Experts of a small language model.
Experts: 32 experts in each of 13 layers, 416 GELU neurons an expert, 2 picks a token, a softmax router, a shared expert of 384 neurons.
Training: 2231M tokens, 8511 steps.
Below are experts of layer 5 (counted from 0) of a mixture-of-experts language model. Rows are named router (the router's row for the expert), up (a neuron's input weights, with its number), down (a neuron's output weights, with its number) and show model dimensions 288-383. Each number is 200 + 20 x the weight over its row's rms, rounded and kept within 0 to 999.
Before each expert's rows: a language model's description of what the expert responds to; "gets" lists some tokens that make up at least twice as much of what it gets as of all text. This comes from a sample of Wikipedia text that the model never trained on. Tokens count by the router's weight.

# expert 30
Football statistics tables
gets: "2", "1", " | ", "0", "–", "3"
router,204,164,172,162,184,187,186,188,217,183,214,221,197,234,225,225,198,215,205,204,212,204,178,194,210,208,223,211,216,209,200,207,189,184,192,169,208,182,195,193,202,203,185,190,175,206,201,180,244,184,200,196,211,221,222,151,208,199,218,212,192,203,190,176,216,181,193,225,191,194,179,186,181,226,202,177,142,209,214,179,179,214,210,192,198,180,213,185,189,234,200,214,230,152,168,198
up0,179,219,185,178,226,201,215,186,203,217,209,207,163,178,248,176,213,220,205,185,195,182,204,199,211,237,243,242,195,233,205,246,171,201,181,203,222,198,193,213,165,215,215,181,184,222,192,192,207,205,184,185,230,159,198,192,201,165,203,159,194,171,180,214,210,198,199,183,212,178,222,231,197,218,199,174,231,198,178,201,199,211,205,182,172,163,226,241,208,241,224,199,218,183,205,232
down0,210,200,200,182,218,252,210,201,214,206,215,202,190,205,215,215,203,201,195,189,174,204,205,217,187,206,163,195,185,217,211,190,204,229,191,186,198,189,197,206,201,184,224,182,204,174,218,214,212,230,214,222,166,184,220,207,207,176,186,177,165,182,208,253,172,174,220,194,191,184,196,201,232,174,226,199,218,197,195,192,193,179,186,204,240,195,189,185,188,192,197,178,211,215,212,195
up1,220,195,162,182,211,183,215,193,213,190,212,205,193,206,210,219,209,207,201,202,183,197,203,168,220,184,217,214,263,191,196,198,171,181,212,174,163,174,205,199,232,210,199,189,196,185,211,220,175,235,170,185,220,196,227,241,195,172,200,185,180,158,226,226,188,199,210,236,172,183,212,150,215,231,206,183,197,211,191,205,203,179,205,181,226,194,203,204,204,232,201,179,209,230,202,172
down1,197,188,175,197,172,187,189,220,196,180,198,175,175,195,227,205,200,194,193,231,196,208,178,192,182,183,166,203,193,188,181,215,180,223,212,165,200,174,212,191,201,177,196,207,226,197,199,149,200,165,182,237,195,149,207,187,237,207,196,189,207,193,187,218,192,220,194,199,216,215,182,202,174,208,213,239,211,186,208,206,216,248,201,238,208,179,201,190,240,214,210,172,207,204,202,158
up2,225,187,168,193,195,208,201,224,184,198,213,213,217,160,220,193,185,192,185,195,224,227,211,176,194,167,202,219,211,200,199,200,193,214,184,210,210,203,221,202,202,187,190,178,202,217,172,191,214,163,194,214,196,181,204,171,198,195,210,167,169,198,238,169,190,185,169,213,194,168,217,201,189,216,186,225,164,201,199,215,225,201,205,224,204,179,215,216,185,184,229,165,190,199,235,206
down2,216,179,203,182,206,160,157,206,209,160,198,225,239,190,204,188,203,239,196,173,237,188,214,227,213,192,235,174,208,194,183,162,211,214,219,236,233,223,205,176,166,193,235,191,189,190,176,196,195,209,213,178,234,205,206,176,219,225,175,207,230,171,240,169,162,177,188,188,182,159,213,201,213,165,196,186,227,176,203,179,195,236,209,187,183,193,180,194,193,205,197,199,222,213,180,170
up3,209,182,152,212,213,190,230,215,210,187,221,205,229,191,216,217,215,191,201,170,220,188,207,186,202,180,235,215,203,235,188,207,181,194,164,207,218,200,193,206,232,210,216,203,179,201,222,189,181,181,236,203,197,233,208,184,218,165,209,172,205,185,206,180,184,187,170,210,236,204,207,201,194,225,216,204,215,213,163,202,194,220,184,204,221,174,207,251,195,223,195,193,229,196,189,208
down3,183,165,190,188,216,193,208,200,195,203,219,174,196,180,189,229,217,170,237,197,194,183,208,211,204,207,214,215,197,191,249,212,206,190,231,205,214,189,231,190,209,206,209,183,193,186,215,210,208,202,199,184,231,206,200,204,211,180,207,198,189,192,171,195,209,193,205,180,190,196,221,200,170,201,192,206,177,179,186,197,202,207,206,217,189,189,187,196,187,218,217,185,189,231,187,193
up4,162,185,195,200,224,200,191,205,186,199,221,185,224,201,197,181,181,198,209,196,222,192,241,196,200,236,237,199,230,239,204,209,205,197,196,206,198,197,189,188,202,209,201,213,200,202,167,207,197,239,203,143,237,218,212,193,195,206,208,162,205,194,206,217,199,165,188,204,217,142,171,192,238,213,207,188,166,242,223,188,192,221,216,198,247,228,193,210,197,207,211,174,213,177,201,208
down4,164,195,232,206,240,191,233,192,173,208,197,210,205,176,199,219,175,214,212,204,203,195,186,189,189,201,193,167,210,221,181,188,202,173,197,181,201,197,178,222,242,200,214,181,206,214,211,210,202,186,191,200,178,198,199,220,201,225,186,157,226,181,207,215,232,179,201,186,185,202,193,204,186,212,197,217,199,222,216,209,250,197,238,179,206,197,233,181,210,186,158,193,176,150,191,218

# expert 13
Numeric table cells
gets: " | ", "\n", "0", "; ", "| ", "–"
router,201,189,202,194,211,189,190,218,219,188,213,219,223,209,188,191,201,225,211,179,234,193,182,191,201,206,160,225,201,198,209,205,183,195,181,209,231,175,216,161,211,210,193,197,172,181,194,179,215,186,182,174,180,234,227,205,180,165,184,188,191,188,216,180,194,192,210,216,198,212,222,201,197,209,183,175,170,218,228,171,195,226,214,172,236,217,198,189,217,223,200,220,185,192,199,211
up0,198,249,184,234,178,207,165,190,203,189,174,227,239,202,187,208,219,206,172,239,229,207,191,182,178,210,221,202,209,214,227,158,218,177,157,194,211,173,208,217,206,212,205,208,249,198,181,207,224,182,224,205,190,221,198,215,208,207,188,179,189,211,203,188,198,227,200,200,200,198,234,164,158,210,181,184,215,182,216,200,148,202,199,197,186,233,181,167,192,172,224,218,209,208,209,232
down0,170,179,212,196,212,182,219,225,219,191,234,182,210,196,206,204,195,190,181,194,192,191,219,208,211,215,154,218,189,211,194,224,219,183,205,229,186,222,180,174,189,164,230,186,180,187,207,212,253,195,225,204,188,208,188,230,171,189,224,190,212,182,198,177,225,203,212,222,226,196,172,191,196,184,204,194,192,207,228,172,199,192,207,212,207,184,194,204,206,181,239,180,196,209,175,208
up1,206,196,196,200,187,222,177,209,179,196,196,180,184,205,228,206,215,174,239,216,154,157,196,212,174,213,198,207,189,175,203,189,183,206,202,207,223,155,196,203,236,213,223,245,207,203,183,188,209,213,202,191,190,223,235,203,182,174,231,194,225,223,143,184,231,188,209,242,195,193,197,225,161,222,160,179,188,219,216,231,209,173,206,153,213,234,213,182,248,175,246,221,219,203,224,219
down1,211,170,195,222,191,244,226,179,210,199,203,203,209,200,188,187,224,223,180,184,170,203,186,205,217,213,196,204,223,216,177,190,210,170,185,227,193,194,191,191,174,209,188,185,184,220,194,201,191,187,205,211,155,168,197,185,225,170,251,251,215,186,193,214,212,173,214,202,232,180,206,201,201,210,194,195,219,201,194,183,218,231,203,199,181,201,193,211,237,199,232,206,179,186,189,181
up2,227,200,187,186,219,193,235,201,217,192,221,221,211,207,201,189,216,223,193,175,188,230,173,178,201,209,218,183,196,247,195,180,184,169,204,186,212,227,214,195,200,229,209,211,180,176,205,205,221,185,186,183,180,194,183,201,196,192,219,193,202,167,191,207,191,190,223,206,198,198,216,205,217,218,195,152,161,188,190,216,185,204,219,223,164,195,182,205,157,200,237,199,173,201,186,237
down2,201,226,222,162,204,200,228,182,180,187,208,193,201,182,216,162,175,211,172,213,181,215,180,192,202,214,195,243,185,196,196,209,198,201,213,181,167,201,197,195,170,203,201,192,160,189,198,201,203,223,185,211,213,202,198,204,178,199,211,223,216,241,201,182,173,187,198,212,187,208,212,191,158,207,216,230,204,196,181,211,181,224,201,221,181,223,206,223,213,223,191,207,194,196,206,212
up3,193,196,205,205,205,248,196,256,201,217,183,230,239,207,182,177,151,186,175,196,195,200,170,185,212,208,183,180,201,214,203,189,165,143,246,183,211,188,215,215,206,195,189,206,206,181,189,212,185,186,203,190,211,191,200,212,211,186,171,148,167,214,213,186,189,202,215,198,250,211,221,238,194,187,188,167,193,207,197,192,209,246,191,192,201,213,201,190,210,214,197,199,185,200,204,187
down3,224,208,216,191,197,166,221,200,194,249,209,194,164,168,211,210,209,196,191,215,196,205,225,202,193,193,242,192,207,205,189,187,232,219,218,198,219,192,184,245,236,187,177,210,209,190,189,178,186,238,210,213,156,192,199,237,224,200,183,229,215,188,195,202,205,159,206,194,170,174,227,218,198,193,212,190,206,197,209,215,202,196,188,220,191,209,222,208,236,204,227,151,135,238,209,202
up4,212,179,193,227,224,214,208,229,214,180,182,199,203,190,212,200,210,244,224,144,189,225,220,207,171,210,213,206,203,217,215,257,188,149,187,209,231,217,207,151,223,181,193,219,168,192,202,219,183,192,192,203,177,206,203,197,185,168,222,206,187,211,163,157,175,195,221,196,185,195,217,194,169,212,169,212,173,192,164,205,227,214,191,239,248,219,207,204,212,215,221,180,209,190,228,196
down4,189,212,211,206,203,205,186,199,210,199,188,211,204,181,200,243,192,170,228,176,179,209,199,230,203,195,233,196,189,180,197,202,237,211,198,191,210,190,198,196,203,209,212,217,183,190,188,213,227,160,192,216,146,224,191,188,208,195,178,257,173,191,184,222,159,184,220,179,238,230,224,222,233,173,180,231,189,187,203,193,214,202,230,187,197,209,162,204,206,207,192,213,191,213,197,195

# expert 26
Digits in tables
gets: "2", "1", "3", "4", "5", "0"
router,177,204,188,174,217,220,202,228,207,193,195,200,195,219,210,208,193,216,187,198,219,216,205,173,221,199,215,176,234,199,229,204,173,199,208,199,219,188,245,200,244,202,189,211,182,216,188,180,187,188,183,182,226,225,205,223,200,176,212,207,182,183,202,201,219,220,184,220,209,143,240,169,194,239,215,237,187,202,194,213,211,191,197,189,230,209,180,202,200,196,222,184,175,169,202,214
up0,206,188,188,175,220,191,199,226,215,189,209,192,192,209,196,211,194,169,150,203,192,212,208,224,198,212,202,218,218,177,181,181,181,196,206,210,197,210,205,223,202,220,185,188,226,228,193,178,227,207,215,240,190,178,227,210,185,182,182,181,183,188,196,217,196,187,228,213,201,186,214,205,177,234,222,194,172,200,199,181,190,203,202,155,236,225,173,198,208,188,223,191,211,198,217,216
down0,187,193,189,228,183,204,164,199,182,189,207,165,179,211,197,187,180,201,212,200,206,214,188,234,210,244,181,204,185,187,196,184,158,214,191,199,174,204,194,196,173,198,215,153,237,188,209,218,196,191,212,197,183,192,210,205,183,245,204,224,233,212,223,200,205,232,193,190,216,219,196,173,207,173,219,195,215,178,226,225,208,230,168,203,222,199,203,217,212,155,210,170,222,198,215,167
up1,188,214,203,236,198,178,180,233,203,220,192,202,200,163,231,206,187,245,200,206,184,198,204,230,184,196,219,208,176,210,199,183,169,175,191,201,215,186,181,190,225,179,166,185,196,210,204,160,169,222,183,203,191,191,218,220,195,169,194,168,198,207,223,211,211,213,203,202,193,254,198,189,167,202,182,205,151,198,231,199,201,151,199,170,211,199,206,227,205,236,208,200,228,204,204,202
down1,187,183,201,207,215,215,208,190,212,206,209,227,201,210,212,225,213,185,207,212,210,197,232,183,165,183,214,192,219,247,254,184,192,168,194,209,204,187,168,218,194,214,218,184,227,175,182,200,186,195,188,187,202,206,222,233,196,205,177,181,201,177,160,226,186,171,186,214,205,179,217,200,206,182,223,185,236,191,202,192,212,183,203,178,205,200,216,204,206,170,200,158,195,181,212,197
up2,180,196,174,198,194,224,191,185,180,232,192,213,195,184,249,225,222,237,217,169,215,213,194,198,201,199,212,183,234,175,188,180,195,221,225,199,222,176,177,173,201,195,174,199,168,216,166,215,223,190,188,184,159,206,192,189,234,197,203,190,202,200,227,180,205,162,199,190,200,203,202,203,179,198,190,216,156,206,217,178,180,198,189,209,189,188,219,197,173,209,213,239,219,192,212,178
down2,198,227,215,183,163,218,203,197,222,224,173,181,202,213,207,186,221,199,203,215,168,180,212,188,172,186,176,187,226,198,230,213,181,191,198,226,196,173,191,184,208,181,201,211,208,211,215,185,200,176,194,185,183,211,213,214,164,173,196,188,186,231,183,194,218,214,195,184,224,202,216,204,180,227,195,225,193,174,209,200,217,218,198,204,176,127,208,178,214,195,204,208,257,174,230,198
up3,142,204,195,184,234,226,203,204,227,220,177,205,169,174,261,215,215,179,200,196,212,197,227,157,192,237,221,184,193,181,186,193,197,202,217,185,237,203,195,149,219,192,205,193,199,223,179,226,205,184,191,213,186,175,209,203,170,212,209,194,164,174,209,218,215,202,209,232,213,218,223,176,152,226,186,238,203,205,196,203,202,189,180,199,186,226,212,209,215,186,213,191,190,195,233,195
down3,205,193,155,185,195,203,171,183,208,205,168,217,231,236,174,150,227,197,190,215,194,201,180,212,217,187,190,220,195,201,207,196,233,196,203,218,186,195,208,186,217,196,233,189,205,185,180,168,221,201,205,218,187,185,244,191,183,173,199,218,197,169,178,214,205,175,209,203,172,194,180,213,219,201,197,206,184,189,183,230,190,226,183,194,197,210,193,203,206,166,188,220,180,216,203,185
up4,166,159,216,215,183,218,210,190,198,175,212,191,191,139,187,220,182,219,206,196,223,199,221,163,206,176,217,195,203,192,203,220,213,195,222,182,213,177,230,175,222,204,209,221,198,209,215,219,220,200,190,233,225,242,221,204,172,213,173,202,190,183,181,166,178,230,200,237,229,195,218,214,199,196,189,179,215,215,220,191,154,180,200,206,174,188,210,224,222,218,169,188,203,192,175,177
down4,176,192,202,179,217,198,202,180,208,217,167,203,192,223,183,191,210,159,168,188,196,183,194,216,177,220,233,191,188,212,207,182,182,202,223,203,172,212,226,160,223,180,195,205,207,209,191,210,187,197,209,197,219,197,216,205,218,173,195,158,198,152,176,186,197,140,220,223,186,267,218,192,187,217,202,202,215,194,169,223,220,207,197,192,224,208,231,216,204,218,192,195,212,228,211,218